python train.py --n_layer=20 --d_model=192 --n_experts=64 --experts_per_token=4 --d_expert=80 --d_shared_expert=320 --activation="squared_relu" --moe_layers=[2, 3, 4, 5, 6, 7, 8, 9, 10, 11, 12, 13, 14, 15, 16, 17, 18, 19] --router_score="sigmoid" --normalize_top_k=true --routed_scale=2.5 --balance_loss=0.00104 --balance_bias=true --router_cosine_scale=10.0 --n_groups=4 --groups_per_token=3 --init_std_router=0.0101 --lr_router=0.000287 --vocab_size=16384 --norm="rmsnorm" --norm_eps=1e-06 --tie_embeddings="early" --optimizer="soap_variant" --lr=0.00512 --beta1=0.95 --beta2=0.95 --batch_tokens=[16384, 32768] --seq_len=512 --train_tokens=235900000 --steps=9741 --dataset="wikipedia_en"
Below are experts of layer 11 (counted from 0) of a mixture-of-experts language model. Rows are named up (a neuron's input weights, with its number) and show model dimensions 0-95. Each number is 500 + 40 x the weight over its row's rms, rounded and kept within 0 to 999. Numbers have three digits each.
Before each expert's rows: a language model's description of what the expert responds to. This comes from a sample of Wikipedia text that the model never trained on.

# expert 27
Description: Mid-word stems
up0:494488479543456531451442494483549480513574573484513461516451493588523517505522492499502453541502488494435504544542510481496560434488487501463452505400469513451474503546490521484519488443539521544583457567579503514468400523483469497541464494575502513473505464548478567479536504564582518508
up1:511494547479496567527483505547544506459500467479537561474528492466455493535579452542426567494497468600537541508454510443497533470552542474449534491532530479548573512539501450488453465476482509464560432535448494522483482468487502489568465459519532508461475477524514416519534572471509569525
up2:553549483521483525542478439491491495509536542411481513500515534477488502460472488399477526460506508479448517559536475612424538513523500442471476476548521478510424461507456428455507517565522510456581422522469485456436430549525498477570552489520552477520530562562453549479571492446512463506
up3:474484483555509526551455442488543404450498491477452501545522484501567453520599504472548549522468489453496532523519473464560480479511529495590429500491496561468435479537439507524496472579520558528429443490479487517461484506471505460531488509489506544491556459511491457467586560491481520534
up4:509490564496506546460511498449498505518522575481478441467470414557487495493580551537499554586545441493537443479441528463481497523536502496483546491517520405516516533549458510570477562478556479485592448559534503469493483484518451573477550441484469557541491472498413524528498532506484493510

# expert 5
Description: Title word endings
up0:483513527526475505517489485552551478551439536484534521588463494483482464519543490497573523497436550512474489513518415444480476521572624511552455456517473455497487546451555487487502508592492540554527485499519550549474477443546541495499498538566520536563500553438531589458485440535499528528
up1:446539495504521525515418488501447523512495486517510522484476475516393516565520444533480567405473413495535534549472398452404496543548515489543494512470482477487467497594530549459522448536470556486546448432541439559443482515487562552470480542503562447562445550475471491602527537555551548472
up2:469517547458494452504594442572452445507493471543488508497495458510459477512499533537496480526449521586585542547527493468546546555567583497475501495484442515529481509489519508474500470534517496550442487488398466547522502490512577492536509417420485449499467475492511493559537467510547516465
up3:517477483507420459520518508508409546470499493550523474542485415502513464546569458459500513519528510442424523531471545518452492532503455570501457523458524465511381425488499503450493495492481540446480463445550460529500532530447560459536528522461558450473509543542586499558550489566505561577
up4:500569445592508484512548475466527513455552484502552445481538514494478465464520448526482594558562497450508508495452511506540525500519533490502508446553533481570513544511516513524502453565567533596504483468455493540458497508502473563549579429410483580519490475447559549505449529549539504467

# expert 16
Description: Numbers and name endings
up0:435441515516535493458502470572487498522484492508480425485498513497509538523466543501536563554558443501548473509502482497451475382529489561545515530574475545522541488562508468491525469509497454447522491576482545518577501505547521506467480410514522506457561514470487566491537503444605515418
up1:555607454553464497433508483531502524418482487560516485530440464506607482518519455535507533544570490533554526578532499513433454539481497466437496448482520447525520475527488536488505536462472480490531465478452548538502469472520510455431465510466584507554488508443451518402579476522467586573
up2:477477482558539453560493498466501503512575487553441470492504539547522575516492528538509499511510510548561473480506453418440518529528543517559464495411481505498540508513528548435513464466518452470521510436557443477438443534491524476550442470515427532516512506505548457474462530422537528496
up3:455551468540538436485398531494542578586522489515496543552536453523459410550468494499528528516510538540487542515435475479508577529502516500598486528531514528468493511460469511457564496510583498475507452525541483477504444526537520457447478541502449535513457510541535460481538480505475541468
up4:457470468403501508445511505547496472496529535508477518475507556496460521516397489510443535552518554479587441498456514483465502498500483550467415523532479511515420471520528457482482589451415472509521461524486453527548552545487576539534507550465496539518481490482502501559472528509541520467

# expert 54
Description: Personal first names
up0:508508439503489544455472506570527456460533470427490471449491498547512554428458541612536568493579483474475446502524492441513485433431474486535462466456500547512580502483514614488499520546461497513538529525582492453464540503476468516508516429528429474461530543460469588507522520496537551425
up1:506465503496556526541504532485519592579466476436488440545474438521492557478485471470479539536539408544464509453459517496524509475542503522509419439488512531573541570552547509578445506500513494492454477539504535512511490491485524530512547494470490499489518533547517554458483542490498469538
up2:492485517515497581474511502496557500522485490442552457555514500539556455477492482442457522477512539505482494499488577495460505461492484421557556540437488459492500454553545503475528568485535488480552482549435507571464495539431475550555444438524473410575462505424497430500463540464567502559
up3:499479479531459452506543498475501507546487493535457496473465466481459466491493486543467483526641459510539515576471501497493478506465546558502461483424494457543419472492407525513503619525432491501596518450465514474474548534486531474458515520468511471520492467482488509567488476479447503434
up4:558467509496515493514516486442504539538424481526424417519522487485510486523511497481417424525434512448480458475430506472471460435562511525539542501472451589566540469553539521479511471525581441505464515489507522489477425490490458498459485502484429514453451483522571493541505523455533444553

# expert 50
Description: Units and pronouns
up0:445490546557492549540526478467546463472528461512497508501442471555557525554509595514536421487545511517543503530517461508552559470482482481427541485475527456472507558522496593450582498495515423513500484538512491522418491488481479519476517433457547514464527473459448552563552442470572500553
up1:460494493477482486459525517459519502458541451518462505418496549445523480498471455488511487633525538511482543562450541489457539539508540513464528565478540559515531479560518429479484493592521451566470527540507483505465514493563471558509551462437521561544520463573555495488436525505461521491
up2:492520483473484470433527511467438504450471557501444574499483548519485576486553494471490514520496487416454487521490506448553455490502525483545499458396501468546520471558513474510458512509505552587486452499492473479561455466523506355404586431504598484536543495474530454493509596428489527472
up3:574562546556558478431538481467400468428489456469493535512514500533476476516467402498477416518478517481501533506490454427559624472459477486520480472495473512519538443423552463494516432526469526536441475488561486506534477525488465507466508495448485460515588495513498531507515490475455533545
up4:572479501523507521530477416498551535598513489463407500442486530450513559518489481471523554524538537512465523504559451446521541580516539523462421466474557550524557483502535466531483541527531417483604538472506482470565502439470531528425511508506486538551450484503478494538447548502524492542

# expert 2
Description: Lowercase word-initial pieces
up1:508530512470480567451482547535525499522447488478485493527456549409469425476551501546472523505535472527526506510495534529495501537526531479459436506544471649539466488438519499509474519578438589493513531538466479574511512467508528519540589506528488492464443481473522479457487522491559556464
up2:443518449508531543490487504506483537497567499507466489564479483518465464469529473438444482472451522424496515527531597561560557475534495512590509466506572502473554558519535629472519534500498543520536529538488529533518475508514561503525571557497476534503461499496491535546492537486559438506
up3:583420492451525473506443470514553511539573451534571487491409479508457432538487435461512503442571481541546504449500455562479505517499580513520514511544517478452462602534461527528497508497561462490548481457531498578516486513516508449492534457528541471489492493520501525466501451564540451503
up4:475515438486422521529431474419496566486583497458534548437509473541504538541456604484544518452536488446507537474463479479436515528520506509512554544533415567500540501512558456500539530495495473532486490527529534491499518497496530487462490481466505519541442445439489565477497562496528509460
up5:477523550454445518553508460505514474474466513478465477486484433510486550470458519516411431524525539490511551445483555515505498548517499528509456472519476544521472493475457444467474426567540566487540500516622513499553455572484523472505492449497423487507603536545526406433437501510584522542

# expert 25
Description: Concrete word stems
up0:498488462543541532561535512510521504493501491509414477431531486482500545553490509491443499488448445463528474484570422507502442426423449529517489424432494445488495506475529454503533540483516554464474526481500497547444480561576476431544512476539419512503607467493529571504493472501457477530
up1:442486423497491493501418546623446480470450454474469461462547496576506477528509555501497567497513453580533526494568517513493448518509569492553456525497450502482497499569589515552456529508529559567507498473522522475584486529505473473530567503525518477438390536547530473557509454526533519531
up2:605557524451523489431508438533585489533513494550484525489525533437495456468524530556495500504445510500476575448526507495482626503488533572546459396510546421468493534494448498516510493445467531497471515469488460452511516415520539488483470469490486531540425528489529544529523533517550556500
up3:422428461527491472543554469473526575445460490534475479459465508523477483573469441488458529541547571519511486510503460479525518518463490498514495474505528540592543529576509515481491545579540488538503540573500540415496506512466552578479433554504534517456573498505538482509499437508425460541
up4:509439542425503465513427442484585558544546509526497489464499505540538482515542397589502492517496590484548543477500465551460465460477554487501507424515506423540571485567540490564506486459509465525524424474487499497455497555574441459502459505511463543505568477496504521473489484427511531488

# expert 35
Description: Adjectives before nouns
up0:435538530520553458557499475541524407419494451554523521476469512472506549484586536535512431556535508536513478561510534496499463544526500476510461473424501475517475521465517485488498453501517537535498426486521534519495519515495485524487485510485575454507542608503477411486565503465551560494
up1:529512526538481455530491578487464451495537572549455549492503496487533412535535466554462526521467557465533457531518470455541527585474505501537539510455528512506522453496491501457476503482527442528464558516534478516532500506542540445547550489494444520457502377507594469389513506462465442485
up2:439427527508540482504519510451514454526449494450526515519440553501538530443479478517512572545491566485513569481480519524488563544457544465579469477515530471531481454573474485505505546534489518475525461451478532449478474502498470470487496450510600521500527457515494470512498555525495523570
up3:524513509500562473462496527536475502443506460484490495444504514558519532508502409477540546445534549554474482529482503479441516493484499458543460549458473451497457515460555534527462573551464593464519468500448499480507487497432459457446504480497568453433499504525536506468511545478510548518
up4:480571529533474528524527573459532490485510483515470546476594556503494543495509513501598475475546600458499423495503500500476438538554488539545494521469475508471537478425472495457535509453585532531485489577486526479490506493480455474441516423470474577450490482468540531441506507513483563606

# expert 61
Description: Non-Latin script bytes
up0:491445548402528468550503543459544500478503523510520498571466452480537508496517543485491427442487490471502566491513536443433465583451467462492468459504542477540466475513448547537491591526470482492452526475508506529498484521461511584476522526532532566553518392444568549546483498400553448494
up1:563498476543537528540522528491469541524573502450486489472487462519545514438579534510488469458429437432488483463499521527399517483579453508426440550519518498551532462595487450538515566564518513497536506493479513519479477514522519501477524498510505541457409463494514460500528461458503561448
up2:512454495545504507542457568539546486466469485506442493464496456510455470463499523475415526487451523478516570455450489519511522483547425545521495416510491509539536452416437491511543507470542490484495458565535520507471464427489575513471508461480449569532529495482556508447528474504516537524
up3:484485499515511504477485547500513471557509499527533521515540514508496513477514432468441472415523528512475492459444473546470515550507483499472489484513454488426491513463470539455543406467519504467544514499451536501526487546570464604516516513572511540501473530480551488450513509542506572468
up4:589393519453485457471485467441530464509414479565507496530445440570509519553409523497517455497504539531502498489456511487563466426499498456522448448528492438499423524548470496520538487569486546528473477538534557482444514475534451506486465491480507572449474455459466527524529513504495485515

# expert 9
Description: Line breaks in tables
up0:527531526506473486513404493584447561509520559492449492568551443524482557532442559471468456495504432478419482503447506532529469512559554443456480504428511540484489482446486483512483539524513511553499522487471536555460504490539488479517506410460449499521517421470468604497442512483514495469
up1:529559511460476492473466563503501516488515424470490524535557539491495533504533577436566470485573553507478570556496592458555440519465527566494415434426454522496524542539464507489474509472520608506521496516494525501457497532505532497497510481448478488487469503456506515584465485518461528505
up2:510437525536475523457490545482579478443430474583575585499517487480496485522433472578504522463482501501535513555487431571476531483472470488514583473505557547491477614482506513529497500504464528506484459603567580568419498598479473458471477493548512556467502501490517432453503466516514493476
up3:520515490500397532472515500513528536501469513437508473461508526483499466545538573482493498389513555489473507499502486494531527505540575472589543448552472437566512483500539510520491498448399519510502468476512573529484593486449519503570437466465528523554507428485573547530560485480508479494
up4:480465490515502606513556538478538500503496551460528524501485477529496487464508505525483468534472565541464481548436481480531464458527453509609477512525485517586607558492534452438609516421495493462479501503415486498494535484591494477508500470561432548463554462506520456551445524470383494527